Below are experts of layer 3 (counted from 0) of a mixture-of-experts language model. Rows are named router (the router's row for the expert), gate (a neuron's input weights, with its number), up (a neuron's input weights, with its number) and show model dimensions 0-255. Each number is 500 + 25 x the weight over its row's rms, rounded and kept within 0 to 999. Numbers have three digits each.
After each expert's rows: "mostly gets" lists some tokens that are sent to it at least half of the time; "gets" lists some tokens that make up at least twice as much of what it gets as of all text. This comes from a sample of Wikipedia text that the model never trained on. Tokens count by the router's weight.

# expert 43
router:501507503517500486493479437510538513517488470517462493484475540546447496533473540531502485490517480490486511520499503523514490530508492489504517529480477516507493519492457443520478516483538472492480519543524484505526478566468495473518477534497526535528508427507464490520507537523521504466485495510442506503487487470516526491528511494523478474528470518480452496476517493483460474482515524505484462449481543456504504503501516520479499514523514503492478481478496515467499484476484474520558491494539525493524528519504527492488514515530522480448474477550486512518521498520483496521499475497525501509495540519498514488478512512471469463503462477535519518500507523495558460536505489548443467477528505506459518493528461478539524513518532490519533524511478512455471528528515459
gate1:521497490500528514500480523517486497493519489470537487492500525477480517546465515509514500491501521505480500482478474534530505518513501501514519505481508495460502491513511510481543522527493486539566516489492481457478481492493504518498496501506517510532470516463501477478511529526519521492452500512488481528500495495515490516456552479516470497448448498497514496554519473536498487532516480440498483453502489514448534500481508518469455452445508550438543504543471482516497518514526500567484553514475485467498541510472482531470529450497547474515501526469500503480456475518539521460488539461515485482494519494483500501529486500478512467521495522458492485513441461480498514495507511576492549508495487512472509513515503495520467526496510484508504468533506499470488507497538473
up1:446507493456501499498479486501476527442492479448520472483523491481501501492517485456529512494478527523505501483481481490534476489490534485517471466467519533495504537504486496490495541501513512499508513508531511483501484515471512493532524514510472481536503480524478506475544531483485451486505525482520517544482546497520547459455493502515428470552499508482489478477521474518521500514515504481502521499543494490514491511515473464497439480510491487455502510498497475493521512475462480507506457515499484510490472492468447457526507492486491453468448487567534491566490500494545485475520492515472479495510530539491503532474424504484495474506492558540513501514510517488503505461538464474458516502536541490480493490516490467494520516502497500470511519539521514488502455485507454
mostly gets: ")\"", " blood", " Blood", " IV", " Ig", " entire"
gets: ",", " and", " \"", " (", " The", "\""

# expert 33
router:509508537502507487501485456500547519507484476507483478523494549536485457487497514485489480473496454510499539527531521527463485500497491493518507530470520491504492519497465462532461504480530483503501509532515460518467501538476468486474488524497505502523487442516470477524501521498538520474486511495475515521480492461513502477528497508504482514529500533464454519500495523499455477481504512531524453449468546495516496519521521479496530515545490520475485498479485487474454479488463481504529512494555520466516519508473542463484481536540479502484476468540495504473527537500470503524501501527531533528494529527478522469448498493477483470478451479535520500514499511516521463490522503509451474492496524472463511480530444474514523520522520466512547498537491526466450552536515453
gate0:503499490512511501498531518522517483491477478457506482533486513529463546535487480544493522522508509522536508470499539507481498496496512517498446538502495517473505538495492490527518488546506485507439494527512514503496509471517488534561533483476535478499505512476543469507451484600515489518471470503514496537499527485482517501492498511498503543522502491546521496550486485480500493563466514476492530515492472446492502468493504535473484464512494495520491514491441545486524485487526514478507471522466463514523506503507488517476528506489495526480508520490455486499521445510525494493505498486527461492467518532473486489475498474533532510536527495485496474549432488552492475473481483504501480517488497467497545528506532528467472438470490505474493500491514459500472500499500537
up0:537482522449466494521509519546520470494506538500481508545533477529441500476502460425486449505468513511490514475510500504493482512503557508478476518522468473535470528503502491529476513470508512508503483509478465474498512479534542491486464502529482487507509484486472468499519501493487504461477502491501497493499496512459496521547517488462500475543486482485481476498464498528509507468530480504506523476496583506497505533460484472489491507494515512504500500489518494493503489492495489487505474490513447517515460497498493526511543541510473508503431482502518486481550513544486497514484517530513524512536504499473459505590489488543484499482488506523522513499551516502530456531461493463522494488533474501539472472508512464541540487473479536463529542467491519491516521504536484
mostly gets: " jazz", " Brown", " Ta", " YouTube", " Iron", " LC"
gets: " the", "20", " |", " an", " his", " The"

# expert 49
router:523506479482439455465505526505454473499486527519450573512519513497522493466517465525497488506509478454514546488502489519505544535500491505497507518507507451507503513509515505477476522531510495524495497477472487457491536518505516470474480533553442466524519524509487511503506523505464491519497512500504500503472494483480503487482465507488537495522476484465547494498530532527506485538454518556480519543484550498506504514458471457468536492525502474489478520461546494480463470461506561492484508500482518534503508460521489505488509516479532494505487506508500471484486454489525489512510510517482460491494464533482454470516476492552499520486531494426471483488501532477490526495495490531495508513461559525519491499501486538506486453543473495482496513454502521512503501511525527
gate0:491513475489475533493523494473467516473494504486489475510457496470504494468521517493502535524478503513527495530512512527519513536527415515488488537512536499511478534475528458530505527489455510512491586497480510508472478517481463503542503485490479544516507542491470474480468512494488501504521466504472542441492473492483521519497517452497470497448490477503505504492495543514525496485461517544487519492491511502432497503543530479535479473472496485501508509531544470498506500514548543478512556464512489463492504498463525457492542490504477506501530492512456477473527488477517475499473506516542514491508511481488503476496507491535459488486525495493527543492534481552534507500498487489521493450510510519507493534481524551507500528454478486493534485514518475538493474498503450
up0:508537477507471489501503520485458507570501493487509475491480508513450491509498508487548495479469497488513496526466542478542522491495505509514496526516507473461491529487526525531493517464510512527474546525501519496512479535455499539523432473484480490500517534489443453503515519531469500540546523413495514506516503480498459510474491506499485515511485436508518489509530493535483515495490530482452491505506502483460503511535470492534483551463536454518519464517519469494489528504466479471494486530463477460490525484476515518517484512492504478536499506494435534492556534483480542512521523492464504473488465492500496483485488506498476486522536520506454515489494497523484491525470518496476487505502507506463499520508506524511518532508428463515464465517484482486495498454504499
mostly gets: " Candidate", " Animalia", "/sq", " Clade", " Species", " Cast"
gets: ":", " Country", " •", "\n\n", "\n", " List"

# expert 75
router:498495541498502489508492467498556508504472481508499497520476547541477458487496511484488488478495441506495530526530529522458485507512493500527510522469520493494491513510467460526455494484531486500505531522521453525470494524488471484472485530501506500527487432514459480519497505499541521483485504486482513515488492460499494483528497503517476523523484521471456509502506516502456482473495521537529446446472543495516491517526538476498522511546492521479484502479486490478456489484460479513528504495553507456511527504480534443479475548543496497492481464542509507485533537503469498528504489527508542516499523522478535470453508494474470471474450474540528495521504519513509458498515508510466477490503517473477519473526452482508512516517519477512553495535490527464462541540514458
gate0:515487501503509517506503529498500507496489521534495502464458486491530436491496482524520507492482509511482472528475485542505497484451513499511471509512529510435512525475520510518459534526540522504482482470466454517539518486500530518501488546526505508507521530531500525442505510531494526504495447474536475514452495534503545487534483512479494524506517494523511458467483539469490485466547529496487467491533487542482514477481519545532544517474521496477470465535518508443476445521460493498518519503493478527514517540506501502539457517489483466527494534493498475506483505486469456498512484493474525502489481500501456490505501518508486495502506526507508505497510507502525504468453488470553463501548501501481521531519476485496494542449546544539472518470499514493562523488536489
up0:522475486489517500507494540503517484538455538476505504461466469521510458500475504502509504473514477506516476520522511524510510497503490520478512497493482509482485529537555490508517492514500503503469510521469462505512536479481497482509471490504521525464553513492473432472536511492498519544508478531429498521477478513501483514488465515521468515507493489477524498498483532506515519490517454534463492492472489475452502490464529518491516535452505523467507473494513481476506417511470499546508457474474475547509524468469461526522466463466455447533504525476496465511509456455458542520489480500514500480516493517532491478505529499461475487516509525496541498523498501498477472498490495519517454481467501504486530520504491499490516528472463504518478533534469477443509555496531473
mostly gets: " ESPN", " Chevrolet", " Hapoel", " Suzuki", " MPC", " Nintendo"
gets: ",", " \"", " the", "\"", " G", " H"

# expert 28
router:511533430468447458478473472472502498515503520488519542491523516462494491534522486504539524503530461496492515467523452502482562555494488523501486536538469511474545502504526464501531509527503515504468490513515529476504486519526515499534512468521465539508498525485493493510517441505450475539519492448509486470494494466472508472489508506525503507522473482522481516474523517499521520496505508525474539521512479496474498484445449480500490509498511482515497551478522510502479542493539502460469465518479520539484506517488503487527508520469511482500508482513529523474493492491495477510450514474499434476527488517478517486488523501536519534495496493523518484463532472510495561512478438509521509492471510549513498531505529556459475502522512499513516488500495509550530454508508487
gate0:500520550504487501535505530490539503519503521527493475506503504530465495502453507479508492435461492520513489478510524445497499484517489541495509467518494473517497486504488485548479511455480476494518534488482466506518547499526503492518517519503532476475472487533433496503494477462495501445460476477556439484486538455518501542514455471454466497492557502506495481531477488495473539491510520502479529494492534522540465521484545512505484492512545507481489515489504490504457487480480460524520484477521484501512527547516513510477468476476461537556478492484533519487478498514485514521546482485529470525539483466493488455485529520501532514482503503477508476511526462496478512521533508497525511575496513493518507502522498500493490463486457493532502508510510442482514484482471516
up0:486461497483553499503500495487486459488521490542497510466470513515496531465511521510478505538504495459502510485479497506474473452505490473491495506484430501497500518500482491482481516503528479505452454532476446486502494515501559521506499493542497498566522492498518466497454537468517506474492532523537534522507483527504494490481489500487527517507516550458513490487510536473510493471490477542520495518507490488545520512501490480519525538479544470513544494504433507538501481462503500519507509483502494514483493415487535517507484504492501460463482517503475477508528513488466450501489544510482509511519489473511530483488479513544501498518508499492473482477428450464483479448511485496502503494486500469446522493441484469512513541526512516504494479546487531547481534496476510
mostly gets: ";\n", "})\n", ";\n\n", ");\n", "|", ");\n\n"
gets: "-", "\n", "|", "\n\n", ")\n", " ("

# expert 42
router:532465477522502509479520453518521514470508520453522474485461539536517472532493521497504521518512471493482526524483530506508522514494502510506497498477533486500476501540480503489539547467545479506513474512519452510457465526554503490504529500516525479499458486467496452504539505458508518530467552535462544474494474464514484480481492510480527496468461515493459472495472473484517538511525490463483495486528541484495476513512454477490505480493475490477552540505515529494523505523465474516455476499503496461497522495529502470516459481547501502495511467505519523477524534502518460493480523513495508538508477493503503542467494471503506457483466482536507468490469438494505549502514534506505560493504459488517451453519489509491446481491479506497518494504475512490468534464518491
gate0:497512520501483460514523515478497479497494527530479524489490485538519530465476525478491528525496507428477518508497512502491498505514524563467496488540459476476486524498503504474505525496529469494502540488508454521542519560541518502473475495508509444504490485522521527547471503460517502504458524524491489497490504491513489521525471527480507500495545485478492493494506509512501491524469496472499487530491531524556475556495470467490515539507528479465527510429564514549504475486505509515497516515482497533507527497472465506487427494472494491530501524508519524452478472507535494555520524510484472492518475499509549513489476506466516504505509495485498515502488497509469501486543499520539502540477532498527522501511494470549473493555497518500534502498534514478493505576495553
up0:528496518483498521534503521487470473492468525535488546496491511545528526469464500516513515520487484486512496495496514500494537492522509515477504502539456483474469528513513507488513523505518497472491556461508414554534527552530557500486496505519512477477507507500516477535491507493518502481462535515481498506459498499505513531506487535501533500500541491483514494509521477512481505483465500480489491511487516529525524543495511469458518530488513502454492500440541522561504516476522473510521501516469489514522513495468468523470460493484508499514487536501511538459450469504562532533489515515489462491508506513497565504505484500457518486504518511455480515534479509528468481512505533537541504483465526490516527528509524496546495512494456488512515511513532513501497507571476569
mostly gets: " |\n", "\"", ")\n", " from", "\n", "\"\n"
gets: "\n", " |\n", "\"", " from", ")\n", ")"

# expert 2
router:478508471501456466467456479475523469478491511496503523481546538493527455498517521480479504488471511484520527543462530503459519490486510478557505473445498490535517505535509479482471473500481470517516503510455481518525490470482529509470505504503465490536515473513468484531476497496449506487486495486498519523506477470463525476557520532509505496521532503492473492476505498488523455552508487500473470450533513515534517510496479492481525498459501530535496491495467523503498505492525498466512482497516540455459523503472475451503469487473519530505457484539484493477494538488459550548515528502493487516481510464501508463476528494522523471467454528501507495502539546498493486536481466487490509510475503516486445499536495495490471508549544486502537474457504549508495506532543498
gate0:529530497478521516505490506529499496463491489475489529510479486512508510461503516490519545484532479509477501473507465528497499482479456539483480518488498491477479474513481512523482535548517518501465577481551505528487544451509480494514481478492540474535470514463561510538526522511521476505497533488476483488507515485538468539470484454522519479494509505503515502491490527526518505483513524554537521498505538453486470476493478491536449469480506469457517542459499479491522544454445482492492527556498512532463494466509505536492494528536502501467496458497499491500491504496519466442494490474557521498484472512485501497533443477517504492503502499523534510478517478514525527486523488478521481487478560489515490495499506531509470498528470486542530513473527492490540481480493475
up0:510486527493499515517510502519517521515472462534506447476422531547482486500479500516520485521494494523488498484538529518485463489512511465506460444509495515479485541481507510503511496473512474511490451512518487473482482547526535477511472502451492502460501503540503505499510517481526565456529503520544503514512488519550445501481535515474487562492505534476508508489564498451498519478515518521477502497513462501489500523524529564495540543517517524506480510521443482486512517544487481514512490495503499524522495498521511515490495501513493458509463474478442486503496541492478492502448494471503493512538533500510501507446498520506428536505500502506501459502510508474512425504491509453476521480504479480454499492513467486496520518520488519502490521545493496499522526475504504
mostly gets: ".\n\n", "\n\n", "==\n", " |\n\n", ")\n\n", "===\n"
gets: ".\n\n", "\n\n", "\n", " |\n\n", ")\n\n", ")\n"

# expert 45
router:511505531499508487506487464502548522512480470504489478518482548538486457490504514485489488474496452515499536517532517527459487499495486492522510523470515490504495513502464463532458504479531481501512523528511461520477499531477466481485485531494506504524483438521467474523503519494530519475487511494476513527485493459502499482542490505511481517522499533466452513501502521501461475484507515533527458442467549494515490516521528470502535514541491518474487508476485496474455483482465477510538505502555518468520527506471539459477488538537484492495476469540498503474526539504469500525500499526528536530494523519484517471452505494474475472480449472542518502516499514507517468500521495504455476494502524471475508480531449466508525520520520463516547494544487521466455555529520450
gate2:514470493478468483511512489460527442510508467540490503481473505501467497516494466543522482527491482466491468516496491527522558511514533504508472503507528459505498498510475555495547512475531472515499478520476525496566473511464522511506513480482428471505504507526510504495480486506499518530542490509525551509496466492500539500534487486484524528502517515507500508447536500486508497448465520469478499505496488505475548539490474549492519540531534512480498483493493514561544512507485498511523506513488512477473511517532553509483474488494560497511552490441507514500491503486459516531511507465500485540490505475487495513548518496531494484498498531506496537499518547520471513514485502468508524519482411499545479526476512504553498483487498463527522503496517468502506475498526521
up2:512523540519526483502496502535493550517510525521456520523521523491498483511486527503457476462513498537486521513535487497503489519516505505517524460457504509515523465507481502451484496513497472498520539510466509537540512498529497515530461498498465511514503511497487459498475444482478515479501489475502470492472519475504524505473515501568461505466515515490505479485467504512515517553565496487458500524506502462528481514511511513538516533475540547481486466473475499483485538471512501506468537482517514508468502506464470484558512490489484487467509464483492539456520480503470493495475515516547536469497502489502469556526486474546540530487506514482490487518504438504430499498489436515510504488508512498520544503508503494496506464499469491504542498487503546542576511518493514
mostly gets: " Kat", " Chevrolet", " Fre", " chemical", " significantly", " Kevin"
gets: "20", "2", "19", " on", "3", " to"